Below are experts of layer 3 (counted from 0) of a mixture-of-experts language model. Rows are named router (the router's row for the expert), gate (a neuron's input weights, with its number), up (a neuron's input weights, with its number) and show model dimensions 0-63. Each number is 500 + 40 x the weight over its row's rms, rounded and kept within 0 to 999. Numbers have three digits each.
Before each expert's rows: "gets" lists some tokens that make up at least twice as much of what it gets as of all text. This comes from a sample of Wikipedia text that the model never trained on. Tokens count by the router's weight.

# expert 21
gets: ",", " and", ")", " ", " was", " is"
router:509442518545565508485532561522526461489524454529485521423406458486526514439442512509541500482538456520502501551505532484538478442463456498442486522481506514495508507478562505476511503524481481
gate1:475527474476514455569523512519518565476529491532504566469499500510467480514521491487495522483562569459478405548512530546480440452484477478457517512535527550474499488517504471476534476541523537
up1:461518516514498510491558508495513575526455580499487500523527504517511489503436538502547482520511497555467450560512479490501519464445480520462524511482505555509566499546490544466349546510541480
gate2:564487495492489493491460510542468502510531505566459500481540530501490405514497458478500583482464480471605480513468543527503517548496537463506564521524519525383482494486572571464512453522460508
up2:447488486572446524490517528579461470475487520474504532521470458470421538489542548566584498492430490478513454478524515459544495568477536451410483540522517434543529549500490480537404531478544448
gate3:463493521545433501447550532432449489474474553576532487534512433492483523504512453514466533449520490507371640562547484486492476604496561478579458484523465495444471459490489529496503538485490521
up3:472462384478486506534471542478495504458431541524440554525482528520512491528462485465568526579487469494503468500575569574515499511467506498493584540474425511484523468499486413493541459490461506
gate4:548510434483476404522488480492476408471476545496522519492421545534468478479521577487459460474434509473534522536460494515477439382530617492442519446556479473431484477550495527523538543497574509
up4:423652520451501510560481527595497493494528494385496539486509520468523468516536506476510514473452541451489461483482443495494484525528517430479505445513496470537489588549484493491521536528563485
gate5:517537552466451457496494504558492518499462478510511546481480516445529560530436488489497514488582500519543524509515442512561519516528464503506515583495561417497428569519463502545535496570512476
up5:500558521484452439489408463494573501534488488520574474557490518497490466494483412555529500498520486457481466492542523523438521546510497500502500561488547488510529490429504435477506486452462451
gate6:516551498474534508539493549491449413535473519437473508481504515496486476474522488486511588488577497516559515503398459498550498495511427480472524514513583455505493428333458510491509486538544515
up6:527501536481534548486502425531490482515436575531460499452512525498488472394476427534622468503505497497526530451462547480508499440538543457486503468477485532513462508521502507520569444468565455
gate7:535529383439466586449559503542483565492497441492453509487539464460526560476498481476468515516488509542496505517453566523465489479511523547467538463385521506531573515462526475531470506549457551
up7:549461549540532385533533412468519484479466555474502494464516464528492479609498506463500566527518544415512479467518472453436466543499468477464499525572484467513521530493523522482554450515534487
gate8:541434486417517523497483532598470545531563506489493537459552472517481509507435438532564500443447464405490498576573488483522559413512476454573538527540495433547470542544563547433542486486485494
up8:447466481544444503608458532576517464489526537540415534504554407479493435450568477480523515515496484473555468506468548540500505545564481536466522517454508478472499479519477536480515475486569514
gate9:499470502528486545527555474498500565493485512474505466482504431452439488490537471506475529471457554506455564518526511525479523547442549512522490460455511528535533502503469522522500549483585484
up9:516476457466495480498547494430509564529498506510442523457559449544430475478497480616469560509484539488542481503526392478532452482465504483514517520534537548463549531478465480600513513515478527
gate10:439433404444474577491444491499555435510432553517511551526550446455466504506562559539493476476403508529505485486478546517499560527510438448563524500444497518500495496463522436509558527565534512
up10:493491476493517539502425466497474472500520545407504552443433573521508471533495427456477476537480465568502471469429458485513545427613574447498485502526478488421499539502480461592531503500500507
gate11:523521484467509478555477564486463507507460603425486532597590477505540449494585496473575516505474555459515544552550485548448571614488460524474569529443545495489530489464535523475462501524471492
up11:514563468515488476454559557513476426542443508510512464531545468465546543564459526619552479510507468460598507532407529504450464575467481460535529458515507442458519478550454500463440445472436502
gate12:464501461546517499568411500387473517431505510517486504571504475514487456551509481469482493530436462526527446537570491588439501524492596547443524546541459548517525507448571459525483515532465481
up12:531482510420529512438612477569498553426436435474484497498517527474504472501513472494518444423530513533501547472499487440508406478483536496481454395477566551500530499508459503587465463556584518
gate13:417483502439456420448492491536483486542482419490469482512521532512507535477512535446489514446489526602530478450463490563452452491485479597479554528501544455504562458518402515538483540485482578
up13:505472560442471513477490453498487557549444477538490543476518539504543555487533509454542492464551507539471485523482497537506558489469513517516480497469503499532451568445507457438450582490415470
gate14:602513575496451418496534460472477479456474528504481468483454506566419455508491521473455534517442476497506458494551500485460518535492478386530514529519484523540488389544544505487487582532545507
up14:554458520546452437510473434527502481471456500431563482407515493564443471454507519516507488500430508471469517543506553502524509481427536427530496516504490495483532473522536468454503522516568484
gate15:524487523571449495510506560485436533563491457477489466525499529512529487540448558514449542535487534424520487523473478464493553500456511508561557528524541537449463462565507529530458478463501507
up15:517468445503541499554500464565523497507549468578547444542385544543458573519558508385526526469498525516570464531488570548461436489505483504462554483392482483494528461529542503529500531479522543
gate16:487444478461497542481500455572517577501588442470428473562500485580487490456520465479593514505526472502518467535504439496534454549500476474467501446498533513581446521529395581441394481526432470
up16:479503488546513510532513544483496579585562467493533517518471495331493401588499506536504514492492467482506454562502531493484527544484476539542478563487467482493503505476480538520490514415536450

# expert 2
gets: ",", " and", "al", ")", " was", "'s"
router:516517491574532484537477516545500427451494453471506544439417468531524534493542540485498483426470529559470547504560516511554462509503478463499445480434481539501490473462526481476512528517518443
gate1:549457553450449487479512569478485498556452588445517467584537492506447539533464458438499480511503538527469508463591443511429509527464449460423489459471472529506546544493531472487480523425549514
up1:525598535508502501480480536475528506478469479490541562527514500545531540506492491467486523556466539548473526463497503543515417465528600462510459461468564563515570504453496499524482478524491547
gate2:424530466469452478432527487540568539572555516562464446535477526505481540499528527477483551575523471505534510546549521551502470506497513501529457516499446557472485457554556488462530482436472565
up2:507482536557503463489436476472497462413535522446504465382518523529583485539580489543467373451487538494514567425516420540515538508488453429508509444469500471507529474459410483535516522434510533
gate3:500433444530481538532535527478508503530460461474505495406456481571482453494437476438480464553457487436522529561474547545536492530460495534473429514517499494445431528588500551482550457536421486
up3:522461481498513537498429578431509529507531543494483472481476456591504486473480470493535460509475483562497527596512513475509524494442503523493461508501475502427477534513446531504479495524517457
gate4:552478519538526497510580493432534495485550451478389480579476487511468506553535448501465458530571501522498528494528475483522599538459566526434480537496456558475513530424497397485510510459497491
up4:532479545527524492509511520543465491496502562492483419469462502527505523452432530567498473494520536490474485496462550515523514537505533518531420486522465525458556515530454444515459509448511561
gate5:476415487535422529482494513560500526454455488476525511477480553458499536464438529500542476469463511414505440528450592501528530457464533489464491569591496513495468517536582504517524473524530623
up5:456512451480548482471555482515523542422524520507556499447511461539475510532528471456441552530470389497521454486560517472541496491456462448462466525500523516551424517515531503492533522502493466
gate6:487450469514447478548504445511498494514431460511465469526437515431549471480561521497505467527476614424541494518451547472448492551492453413497488470445391466527442512524487480475467539482489521
up6:471528441518537544435480519475540507513539527530555549451513497508505470585471522490575541535536526504546507517420509519568491408493469516441454411502418459565463553427478424465517500591507486
gate7:441551442533489501544584403505491434417447466461481490484394472509539487492534517474507464543438532628536440494504549518462497546521509488451561483472515513510511468475443479488501458479459507
up7:537502413477507471470507575499497507453497525479470523474472450469563559496491548538467518485547542552467547542559533500522463427519491477481516453558506549490470489510524490531479499465453498
gate8:507511520451531506558538501520523551430428499448514481475507425511449473553463508544485512530485525534514487521519523557487504454420539533429461530471497540447492525450461479497472500476457476
up8:559476545539533467487525532501441471467559532539470564550535535490493455503449538461440569474598491528595544542484480539508488435538497517464521473541563475478491516501492536440519459467523497
gate9:475516543480528532478480526482448494409499539471502458429552514508505481478447572479521463488494430500525463522511560551463508450490490497501559462500519440488478515540528485537479369506560488
up9:490474593522476526471463489479549480454475496501472502543540578448474525631478545463492480510524519521534516594491557430535486486439544504532418514541560514507497535456474458515482551535544487
gate10:483495533476525543466558526485507478459457518435494514425546487462547490452543577473489516508574481549509451572463445426548503488460513556569457558471492522509480572515563600514505511524549480
up10:420530540511532470465505516482458562481445492627529461484583427498498490420514551572462446516492444511461480466524492489501487480437529495478547466557416517542495525513510537473562463422484511
gate11:464471471406451528456560482487477487480578462485449514489475523529525530507486483513509527470484521528533537510497571512476436406429551497415458498523479532500577417465560572471505492473488506
up11:509478489441451475433419500497526477429520477452499509499478449540516520484529568451434498512509546507497479457454449500478493567476492478598530538489564493501495524535543409524531462493544462
gate12:518537465529514474513483532435531563433427521503446540513505529509502434523513471514509533547553480476479501568514512489513532457511493527597489493490531495489471479468427559549463535484475468
up12:506480470470553496511394519445528541556588481415495558492479499522513518356471516459434454485471434571498471571473408479502536465572536541468520524480482583544489513499522438432523515542529517
gate13:478441465491504494527529532489457500455534536490462515488503510467475563544507476529512404485436517572471555466539554455523501547471452482477493473437520505528514489506462544503474521487465538
up13:488454427402502495534535565467528522468496396459491509504460496471467542366535445506514484517465551542516525448580582480522556465484497489488497464475463458498570554415480473481536493560529511
gate14:502505522504489494501464527356500561461592500459506472519529518510456484523480499537517467492543442513520466477518497460519474531441537521498541518504518362474504503530455486501451543476459495
up14:513492559479541498464548490555525448555556486587447490564493506466512563504429484524415500479540507519516467542440509527506516594465516583521450464502443481435552477502502516505499498550436529
gate15:473486434537442498505501511490471542486495477467526486531543485449534496524480569489432448515520471460585441461528478523531506545496476560509432524461533509569477510538534509438519551535519450
up15:430525517515530428479567475393582511565489450529487496574449448531519513544553501512584556533562543543484457535553507516473520489464471505496586441519437564550525509498525436539504572515539496
gate16:477518495465458491505542559550504568450539488524540518537519482552449498542490560472560429528538451538470541537467466503513521494417536483491525492531504527498551502518486509496540466481459509
up16:529564453542537566486507444544542427536510518491500525561493429487471523569479536543464499460437578458530557526504513557534530565492475454450510424492547512499475465492534581475544548491495520

# expert 7
gets: " ", "h", " c", "c", " b", "m"
router:528439514492498566499503516511465441491538437520478439478478491434508462441483478547444491468537559486518587547521519504550417523513504477502502521505504532535508532544552456519455561514559403
gate0:550534465507436583449499529545545433497446473477567466549440451500524489478581518562456462524536499481510486499438572528511518487443499448530532545554473535532584517484497431529527488505551532
up0:459561472543493512503554523501473430483447488455579426524496539529494512445494467529472506467516449515515524453463559447460462452547492534512426458507498483540500483478437564532499479511538518
gate1:508558480411504495491554481558486483488488494447482532508483435499406441482482534454490485543549572485503497463439520448482511518506485498480459507482584474572549545527470505477496484543538468
up1:475488502455516484512498520484456531448564503536557463577521571436522450473478490547481529518482564456421486438469481508494510495481478526566551517532531502517463472439476483455582468473479516
gate2:538499483523533479405449515491504524522493468456451445541486508559467511534536491483504497488534590546483469575552573520435444483533436494490469476566457502529480530551499524494485552555401455
up2:490517496484522515548463492448486479572471503589564448490507547570457552535477531505552496427561544513430520508494488530572535507505478447509495508495572472491501523466476510504505529573481564
gate3:507507539479544531519482450598463444548454503474488570434538484530492499485503529546491491508472434601557487559469532527577487517454479461567574559501538540470476427469467483512516532477511450
up3:505505501519512466495576448509504470495459498455438497549518456544451520485515539509432478505455574579513519467449518505463460530454452543482503551425492495454512457478563526525493401451497502
gate4:488498514520507494478478493572568438460550508458489579452559454496537467434524502549443558460568481457414560485512501530568541481433516482534447536507455579470514487478526527530519501505483499
up4:481446465424527466542518513542438462512519486541458526504517529515523460509472490494452436584510475520440481494518530466532508492466473494520464538557524567497573474570490449518503499465503536
gate5:531497541534500583528488515567563550499556479464505476550489519428529491508442471553515442485520481492486502505492485530479472485546540569453562491508459472483531460525482528460486468436467485
up5:474511552506513557571460531563543452544535559506465576503499499455507428465493512545423499516516486529497421467466581434507487554493568535544507500463528624511520475437521495488517507502492504
gate6:475496485486485535513449473464495535500476509428473443578623589503586481508542448414524499471468422473522495522558470454464507497496521517530521465534514444447483504441503547461519477475507464
up6:536512436485550551494509469507519439531533419408482496598487566514542462509536458480522535585489485499526510499491511526441492476553505499551531461481519544355529521493543463415502479483500485
gate7:471503449465510496459531519615507527495576547556514496532534500501512515511490479476453509448529494472474532473556501474415626499483509436468510497507545478522546506479536516524506467530499518
up7:485390568506470476436560460430518470551489409400476471512563507456546461453505543494485564534523542558490569472452445482544433494534493615494523506499481499402483446530467543441502547485509487
gate8:499508491521572500516466549458556552481455490510466508514410513453492518477461536470467478459503496438490455553500551516557509457557437492514529462495501503466548448534491515549519494495526473
up8:502533497466458503541488505494466530472508503579523534523554504406507500428540501418519480519504475559495503540480602473437516570422536468529439592518480447491500451457470495501452460489494524
gate9:419452511542436510462506487427423507512460482552549497463466426579506462457542507560456484510528452544491528530472460475475544440500458503511584495451431466477515508489490521469508532430468462
up9:461519421467429462495564444503460484460502578450534531554520509395469494583512519497444499562504498525498565519511505486465465475485513472466565600533504481495554533430485591436502489494500473
gate10:514443549560481491507468409497468517451459434507546471465494500476509489495549499493526497474475416558585471539538465597511502518445542532532458532510478517485454527421472577530458538565450575
up10:570446418540477497544443536505450447523499493512452537529506411488512479436487563533566492407533527484535509517437610494522534486459426511477503477505477428444494538531445527486477497440491492
gate11:500458467520423454396508466476465571510526495523524486498503513545500505488545563497502492483468510519539476431523503590528492539484514475483435453409453512507514563453537515545450500561489510
up11:493489474516447474473492518453540518435498517495497539474521524489458526521421539507518432503451542543468506508529512493545495502524491489472495449429447533531409490576506501475448439557585483
gate12:536472530463481536459522545610520496446523479494475464554468468467532528535462460525475450524495570476578481570573473455453569442475459486471552523507518533467514563531474525475524523472513497
up12:514510460488481431496540515489529492497481490497547516497461503474511497608534468466437558521532482442503485565560478504531499496540507422474528473380514505565535560488490421520518532508481524
gate13:452542461546469504476469471543468421418576569526585441614450494469503488513516474534470510452430472498518557459576529465412452486458465503454478509512538621529515504511428461623571554560445482
up13:484497505477488538561492509569494550518498436507483462557509470553520532465472524487454487548534440506429483516461462492489514439470557559425476466465514483507518550531494603500539564523510537
gate14:485478470441531480421500494491512508522481569559478457487514536490456495500449471511472443509549462519526511538535517535514508567487491501446521549542477500538468470557458547504524452522473467
up14:475510528483514437544555472565533515520536558457556484541484545518456491462524532532447542496493473503488523520513474460516480481548560490395492414446495504445550528495425529551399542424528518
gate15:514457490426485502456473462497529535525564467473522579502494516530587476503544476492407574472510488499474444457519491495468478492538427499477501434494498467533516503512478475500570536491570499
up15:510452549544505513454537468465435497463478468476500447529485519483476493496533491519493439506430532561490452462538514434483525470502539441416496449496496538485505525433498485549545489492486467